Experts of a small language model: 9 layers, 5967 steps.
Below are experts of layer 4 (counted from 0) of a mixture-of-experts language model. Rows are named router (the router's row for the expert), gate (a neuron's input weights, with its number), up (a neuron's input weights, with its number), down (a neuron's output weights, with its number) and show model dimensions 0-127. Each number is 500 + 50 x the weight over its row's rms, rounded and kept within 0 to 999. Numbers have three digits each.
After each expert's rows: a language model's description of what the expert responds to; "raises" lists some tokens whose logits its average output raises strongly, later layers aside. This comes from a sample of Wikipedia text that the model never trained on.

# expert 7
router:463378506496528498580445473494545580465484555615472473442517619552531533492463504403534405531383428510489584506549516478509545526471502553526496519518506459518512461468494601412419588494562448534459555523459434501583442455506527437516489516508507525488524536459533477521464535476534543540526434504605463465492467540502595520541419577603522499429432420535555559450459473576451469473505
gate0:489567474535505591406554482451519531531562477510446564417466531492485481486491558523494492599511483377600521517524475521429438420547461511552546536531510521577402524427513507619600542543470461499490513532509478503509517478446364533495537412384484577515545403496487494463441491463476527459550527497549519474459494502439451521499552494509526555448473468563496619498544596518529497612550
up0:429613530477564484571441507543522576468527523568520542492517501442441558526524480444495467439483458509526434527530560550488581345474465496467518493512495494452511423521424447526557560508456459546536497560544500446510419502406472474516575466478582417481513459367426417585546557434528529496546481549552359484544531553548488449395511483489495487452498457427498480470504497469523438551560
down0:551452399394470555541536542522513517536398521490400533563558513505534580597466494524490436463549558510485542563515460365569516458510533520524507450432495512482462516530344529423507584534513476498512442524523509439590526545536425488402534521515464512478423510520434526494547520453492503509516482508432526477390559372499398447418499409524486503490504557524530452477492524453449462508492
gate1:504467474509563546561485508535562565591583486470506443571546437550503417462557496475613468519552461516464515444452464524446524398619450465416499458521525441451502434507548518477532513494478574448505548483395530535588546476478509483478413483499506473498452507452501408466467489493533441562410519432505456490467400569583501506420497530480513545524439557513365546477543379446541489551522
up1:556434577503519411516507470544472480471467584427449449455438512504555447482599457487538509523503513484516447560452507558535496392505481541544513430457570521472563606458538541527469452492487569559481445500476483498543525537548515546466551540534514568554446374427476481469544532590440549446505377501449454606559488535552456481577498476538493547441466530436576573461496386472558447471427
down1:480460522404415493422485484498491511471507490518509650555536418505578478466566435466452630506422416492435497461542434479508534464423502571520504528466550530578473493519531526439532489564476543532483539448504550477612499507420547521517486485494521405555435448482424477494476463522539475428523522676475545478556489490598497440538396502448513435512554474466471601538477498518484529504486
gate2:524485448532487511407466562418452485568492468508453554527466399425498499454488573560542496552538507510525516511517528467524443465542442531557506379517556595510555524528508517500542541528478527569501491431513500477413551571533505584502450440446451497519490537529605525552481522526468545416504454468513560508396539505502532577466494510475495707555516491618431415400472512498464522464557
up2:463556542446411502475517519396566571563468552447453506478579517549455419461452469448425566446592594546502495468461411462503550466496485601488463569502500508500436426517420453474390525477470481502484483541490500525549573499476493526442595575420521541494535440493494497489422504447470487496459496531484402511544412499539493581500613510474465459541540531392503522529486379395510494487473
down2:429497403496524463554475495539489550496561462569500420437498522468501560474508581497532467555434593462595468548436604524498452581544493464383560474501493383454469589566436531483473553529489483499512570472473470599601472526552428499516528469464446560466508555513522434520558405451523552510487559371505479487504492439542537490554529510551558461455460493399537553510477540581453526454529
It responds to: Clause-joining commas and conjunctions. Commas, and, but, which, who and opening parentheses that join clauses or list items in running prose.
raises: "the ", "a ", "an ", "it "

# expert 19
router:498548456527526492556488356536522599445449513501488527497466513549522495466528382449447504571505469423423594458525530510565488436529619472570492533464512506474501415427576533411495544535520423426422493517519432401532501413542539479498490583458558491472418406459522516530439534499554570469482486467587471480574417515466507428478476538584456444518509501483531516488415517502445541559478
gate1:473460495542513483405457477570510512535468522492482518394564519451514437429501441472555411488475429427519527499518566491403510485671544504441469513528532500500449526490457594617522402481434444508483598502482526580521549520452490409468405461438521442451497453382439422480459489507553463520519507568512457563437542468469495482357466543555480506503525487491523462500491510442515468525440
up1:510442565561437564438437445493492444549557569571482478448548433492478514544495516580525512457527503421495507522491462523513544471607494513455582495517528558506528611621560517534481502468452495521578492546502525419523539463526466489518460503567432492464448592599518539534466549459364520628520454534517489562523471557548537502587480488511556513510463459509443546573580489499572504501348
down1:548507506557417533418380476406382527469455467602509526452497472617604464492582412448515503527540468510547531439529539377458511498562521487493464543526547418508539448442470497540588497609446483503533557492563443539506524462493468452485419426467531524402521454458476509466466560452535503559474516551433512499529580497517513439476422498457558494495497494447459526499547556425461424530451
gate2:487465509504483481425482536447439413509571532498542380392447473503497481408555519480406437540482507499496538506475508526494496511503396565459392498511524502493466446517556479569543487521467373547449515494445561539426590509475453496543593500491455428539559522559431403467508547529450485446553549529438515490425537553482454517520463550504582480471575433612474385450506454537471542431537
up2:473482516460465490498480489492424610470364471486562528450486519438408482590481501506478481528509523600469459482507444511484470615448527419537550507357490515485446491497481418508500525495538511583480552591570439465484499439550490493526471538465477582400511531424564458536544501560487486429411466546521529572538445554479553492506601404407508485555485531493569519559439573454519489513573
down2:526445459481545548573416569495362534518486494554454465524578496361458522450490558480547524628526433507569446448508514547456571539563585551490523550524437398496486540423473468553518531550468520520578518506585477497525503452575359547463496548559425519490532481477467486493452478444434523513584520461537570508521493506466437477552459457518505521395497570486478506450405559518491474508550
gate3:453465508524486484609479431512522523487472523504480513389508521427481471534473470533576482446409577437483544460475556507494502505492563439476492427574484452420502606496531438469495478467581582530453532513431421537499485504527469464479511433343492496538532527436489508607596430514457521486447469423434526492560423366497417517564490474438541459483459544487597526475492408472519483565532
up3:386461560535514579601476452505469489531469491512522513410511438492481529464504451409457525497425467523481518419470541488548472503441601445476520385560579479477557443424544583525509586484541546500496442512553473452478460512494447455573545554548455516451457544539522482591531559535590558475528380520472426446482468498393438492532577492499508508427497495544605547515450450521492452595462
down3:451534525592529554470492432493467456448440501547493466465490488570481548513586464504523482453451484476500455486491455526515395595479560537458583492539440508415423543492490561494546478588520512546559506486561552484470662527434468514500514523469462536527541440473463386510645510468507485445443489461516636583564509488505444460492486531450520523567526471504554382584420561471513478529448
It responds to: Line breaks ending entries. Line breaks and sentence-final periods closing an infobox field, paragraph or article, usually before a heading or new list item.
raises: "==", "===", "== ", "- ", "=== "

# expert 21
router:419503533530486393529541460550566539480432487493456503497445575529572529485459465482437447637462490484511579501552528499494448389487480433492515569471566519488518494485622589422423559498529506460476554568530477437560426471522468484539528545510519441465479449488549434518462510499512560481504465469613496522561486489461534489450484617536398409575416494584455569433485520435470496500426
gate1:512464448461516537473386516576491585470539560562486541467499514484511469459539481498491499461475363507527547400522510492458533513487434483499450516481558514443483487486529527505490403420488546478539601470517494560507525567443539499511418441358508606379465586452462417469503448485514457575473487525483494585480451477621510467407566498508503455576417515520437528466412556450564499528512
up1:552541569519486562498559547535538577461542537508531461477452509473507483471555500508483546443481476498566503530543506501460523521581469445483529529411635452458579606386555534530476458436593537511458510523476507409538443543496490489543449493623461485520453503483545430539448528534455508462444518449538562442628512498568595578588504492531446576498526446452519422542544499487546434468380
down1:501465421522554492468481506455467620484511509498521530461510491533567481516568519523483471529480599365484495488471510512462518464415507494510512466506463541577418457462454496625466483460499519598492512487444504508548510531526676378485456424468519540497452484539528549477449449479532519493612550522426541377510453474494505440456424451431537469490443498479538559500637533449442478554445
gate2:546489523559488510415508533506548502441615487543551497515473451443550496432529475550534430450485492524570513434499472471467437508364464464529496476384538575544457509484476548501563488462538404545571553434428524515512514448458410526490506492519516414543490451392477412474483502531522423551503541504431486471408548669415509541550503477496584511597528507493508508511457537470504590580499
up2:494562578532549414421547530482493538611459497578449518367557511457501481516533472465478424648578509552454559479609486507605540511532547484510386507484505483433472514460447449463441511444443513556394473485469489481513536546535589493551539521467556503461559527566570475499491486516517425467438504564531435543517558571523476549472499444560438553532410469467466536518432505488513433522452
down2:485431510440516532523495534480505443461463500530512521484519447476454566506458562516457513531496571468512424481503464410502498565562547467431522396448482448484464512459368495591396433584487469558489533466564535505480473495467475621516487373430516523495488498466410481523463408487522636507523447389377511541467396454491591452534476432537563491410516500512497491474479543473478499496537
gate3:507554461526542536475476517463433539450568448478428518496549564382398525488478515517519430367454549520556474502425589509516514544492573457473521418552390448555468533572503506425493461478510514501450482491483470489382531555503516552538489446485479570485458531480478558436507438526471552493473455353531461575497459399531531551555521457414470523480451472584540475489401449453574472567506
up3:420558463570474603577505513404466490467557464493650410514479476509356507474527471444499540474420481464528460447506430514570485631464519511527458503566494435406483524438532513520459487467331530584482513541513468567508529546454502524579492468460415458506503484510533542402538433562549466501464395475462556496496474458486511512564443511561553494474507510511532452476502490452482510543510
down3:511495465515558520468378497475482568462548527477484418457548470488425502496562495571545534499470545502457535474526512566439561506518443551431465517555461512449559424561504530493531473539582467581461443495492463522476524532447453530554560564438519540580561426606572596528638552507502502498413494450421528531514470570432416458530405515432492498478483443602578520507384534512516500541450
It responds to: Table pipes, coordinate symbols. Pipe separators in sports, election and transfer tables, line breaks opening table rows, and minute or second marks in coordinates.
raises: " ", "A ", "ending ", "over"

# expert 20
router:462483450560567365561458503563563497429483494504467454545433489408503519507408440487500400527460461510507545491467515538457525489509556489537499488546510597607544449510547484477461495530447447532403486583467470517513508445446495510579413498500588446440580487493503468383551433584530566544508543512499550497496377537435463506456495523473419423483495508520548509413515592496531582567564
gate1:496473565551472564500479417532532451476515517479579554479500485490521503447399446464563474495435424615491477500524437486457504488564560456421523538469551438493611440520529567478462421455488524563441531482454557504536524458543520559405496448549559515427464546351453409483513477498531457521549443496535518564412437482474524456469567540517494442585539540552553482441512542500498497665482
up1:394519487462515540506460522563442493496549505466612555622485496507447545486461571493572562437507459466471446530466508560458556544545394492454567502503622542508508517433642387496506485422504526494450425542509504447530409473442407451469509501611473549482463482526532507517536491415389512505548495543496494523538565571540564553525465529481494431499523521573502460553537506477537473544407
down1:557357403501524483399452519469450565472543531492475478483556507474472500552495458444525517524563546461556481502551486369363540399463430565457481575524515501489540469479550524477461517507495488543481585531562592584587548439482565486540446539519491564494407464510505555434555411451485562507444504554479431526478503514520555415400509417470537448458459482534507445433482511458504479547462
gate2:428538501551591498451442503437530441486482474541570431466506382401562507515519440471453515601532566546519569450491483448494390470573450530487461529490512507557496447486505502541538662551494468533547525579463548498439487522465457531440470450509430392469506494508521412524535545381510529481412501519423497496410527430536493556443537502527512515401521480519509462447531528456610554513480
up2:478557556467439517541428467497451565585458488578498592465498546462486373578550438530549504522490471508498466509509354464490515472525515578562453535415451548470459515493482431495457493416395522520519542466476552453573526542484525455521604621548474662444470549465564503518502457415535506503539491499479489502513446586542414501488566479495472451566468468479446566554490451514518431506509
down2:491480436523459477479410498520427438477474475454510394488544557403506497451564507533470581555441546508555532482484538470478503555451533564365484452542546420569535461446406501527533515524550497425489521535510357455558477484452511558442438495488462468427451464455517374482433509545458490572495590502554588468495570510416536481473466511426593495383515509467580461509479471489520517513531
gate3:536588504483448466505500461437515545451497469490463525484537536366481514470584469441554528429410510395545453459541567629562467504456627499454491431545495489463491467495507458551531500450582481511458462531527488466460510419548560437445505463487496530457499525457550492426506521472526484540573471485514479516492413492468422496577526529460430566536364473619555526499465525460563444615570
up3:459519536564487609529414486457513470398444453532599482538509513479369461478504440499524602482482512475508533416480476560497479468490614459511423414648476483466499486444507539488462440475514480462515566543505463479489531542548463506553529562518432493403487545509558472423557459510523602500389469479424472506528439551473426406507561544475498519436485501537549444464426492547503472600469
down3:520572440542518519454445452528471539499484461534507583576547414419533542528582615530464484474446491477460435468511428538512528510489510426453546504575513400433487569503509509567485480472507463571591561474549496500518516462480461554467510466350477475538515409445491556485553445446492517465466506463596561620530516491527403435568435460382426447450417506498522444493466531547475529528530
It responds to: Noun-phrase starts, prefixes. "the" and word-opening prefixes right after prepositions or articles, e.g. un-bound, un-it, sub, ag-ricultural, short-term.
raises: "detail", "information", "poin", "points "

# expert 22
router:473489575581556462496506450440515442493572547485529486537499591515575516441488509531461400480479475523488575459527588526509561490484462546593598507516554503572530444419500534399465502500531481615534552538397457433553436416518503444563444487509516501450488424487613479441448497507427591531596541517480483484500506624501592529537456521498538406450466456439509464458449535514468528505459
gate0:607535458473538490551581541475427557488524435540485585487494571525495471489513526619529544490595516498419469503410520487536435538463489544471516438570544639583525494573524467476500586481431568463557473489509526567491442504384477433472498476548480516476528479528540463512405502520478457517486587500586428519460502435473515544487542545441495496424459482502526569416552537507525560369591
up0:440504516379534567511531528487478503503512405514431528513555448499412454536513452463406408461537379531479489549511548521516529448426472528491579498542540517497641498545426509452562385423527481484523517468441453472465488576512501475588435505468561441440403496438481421596490509486479566476493580535444492444548528448581512471554419481502485495487493405491431523457542551531516496509422
down0:554462439493591494533458391504463529561575609508424520507470515487447578521505496572491471508606471441491476411483415443418513415528537504489415463466517499540484509510488488530486550580434452510540443459606482505551547518525531501476498515490481584420514389583471556464419412497517457507473494477463563443452526538447444444471517490572516454469449631467540503471591597457470475549531
gate1:510423516513493529546440445476472414502499485464464548452585456513607518495453514567442367461457523598445513541529467577502564399598548474522530544543557445497400511451547545512546427438483492593457495517506542483485421495476460545489468483475479511438503532457486507555477462574406407531513439466537522437384528523526538523494521525547495434636451523518430448398463551501502494554507
up1:529527551531490512500492568450553472548512568468476454536378539521454457484505540485545537525541474557512521528437505528508476489502429524530485521458592513525666602482547595498532433441469565559547464466485316456520449538461470478381499538548418508516462528411527503509527521469390557525496454516505448591544459447498492521508423459485444540463532572526528482532508520532540467583401
down1:577562509441354455520479516490501563436446500532494579564533499513478450494647414478569509451498503424495534406577503405492596530473493568425525492520480521544565472485449500510477484538429428481537502470537488533502531407405598544461454510509566523495506400528448525526514480396584519616503522531506501456435472555466457462460502446502522465450495571604548552465531542523479506489527
gate2:386484403549478564520530461592536463545609506583472501510513448507456461460463417475488501506561613555517491564423525466417519431517417512451463543519470408424518464472454485589505460561491494503478530495535460510479478566415433536455500502552424480559442497470497523502464565428516480529526621429476498477438542560516423494519543463536538541498591493588440427570473521509574581567506
up2:519515514539486481499504433567486562558412465586508565409497518495437457580508484504505502423556444539543492493492436557523430412479479574484536536467488584469447441469450463523483569392475519487517450445562564480589544464539510499491492486486522544565477515488586528501482491497658493416450419531512434478481479503597404452451608500424504460527564502458497542588535413406530464571503
down2:488444429496537453534509525405429498380557535448468509553582568459525459446441500479488602544460571446516463520544525460523511534529536509538606410461564398554586577478450497531453455498515485532490532447548461402398453463482514504488543491508491536486453492541457441478572438474428487560506543492505572524546495397420604549575452463475526477427472548545422500419452539551447527475528
It responds to: Verb and noun endings. Inflectional suffixes closing verbs and nouns, e.g. shif-ts, suffer-ing, concer-ned, -ation, plus full verbs like used, made, found.
raises: "classification", "· ", "Mexic"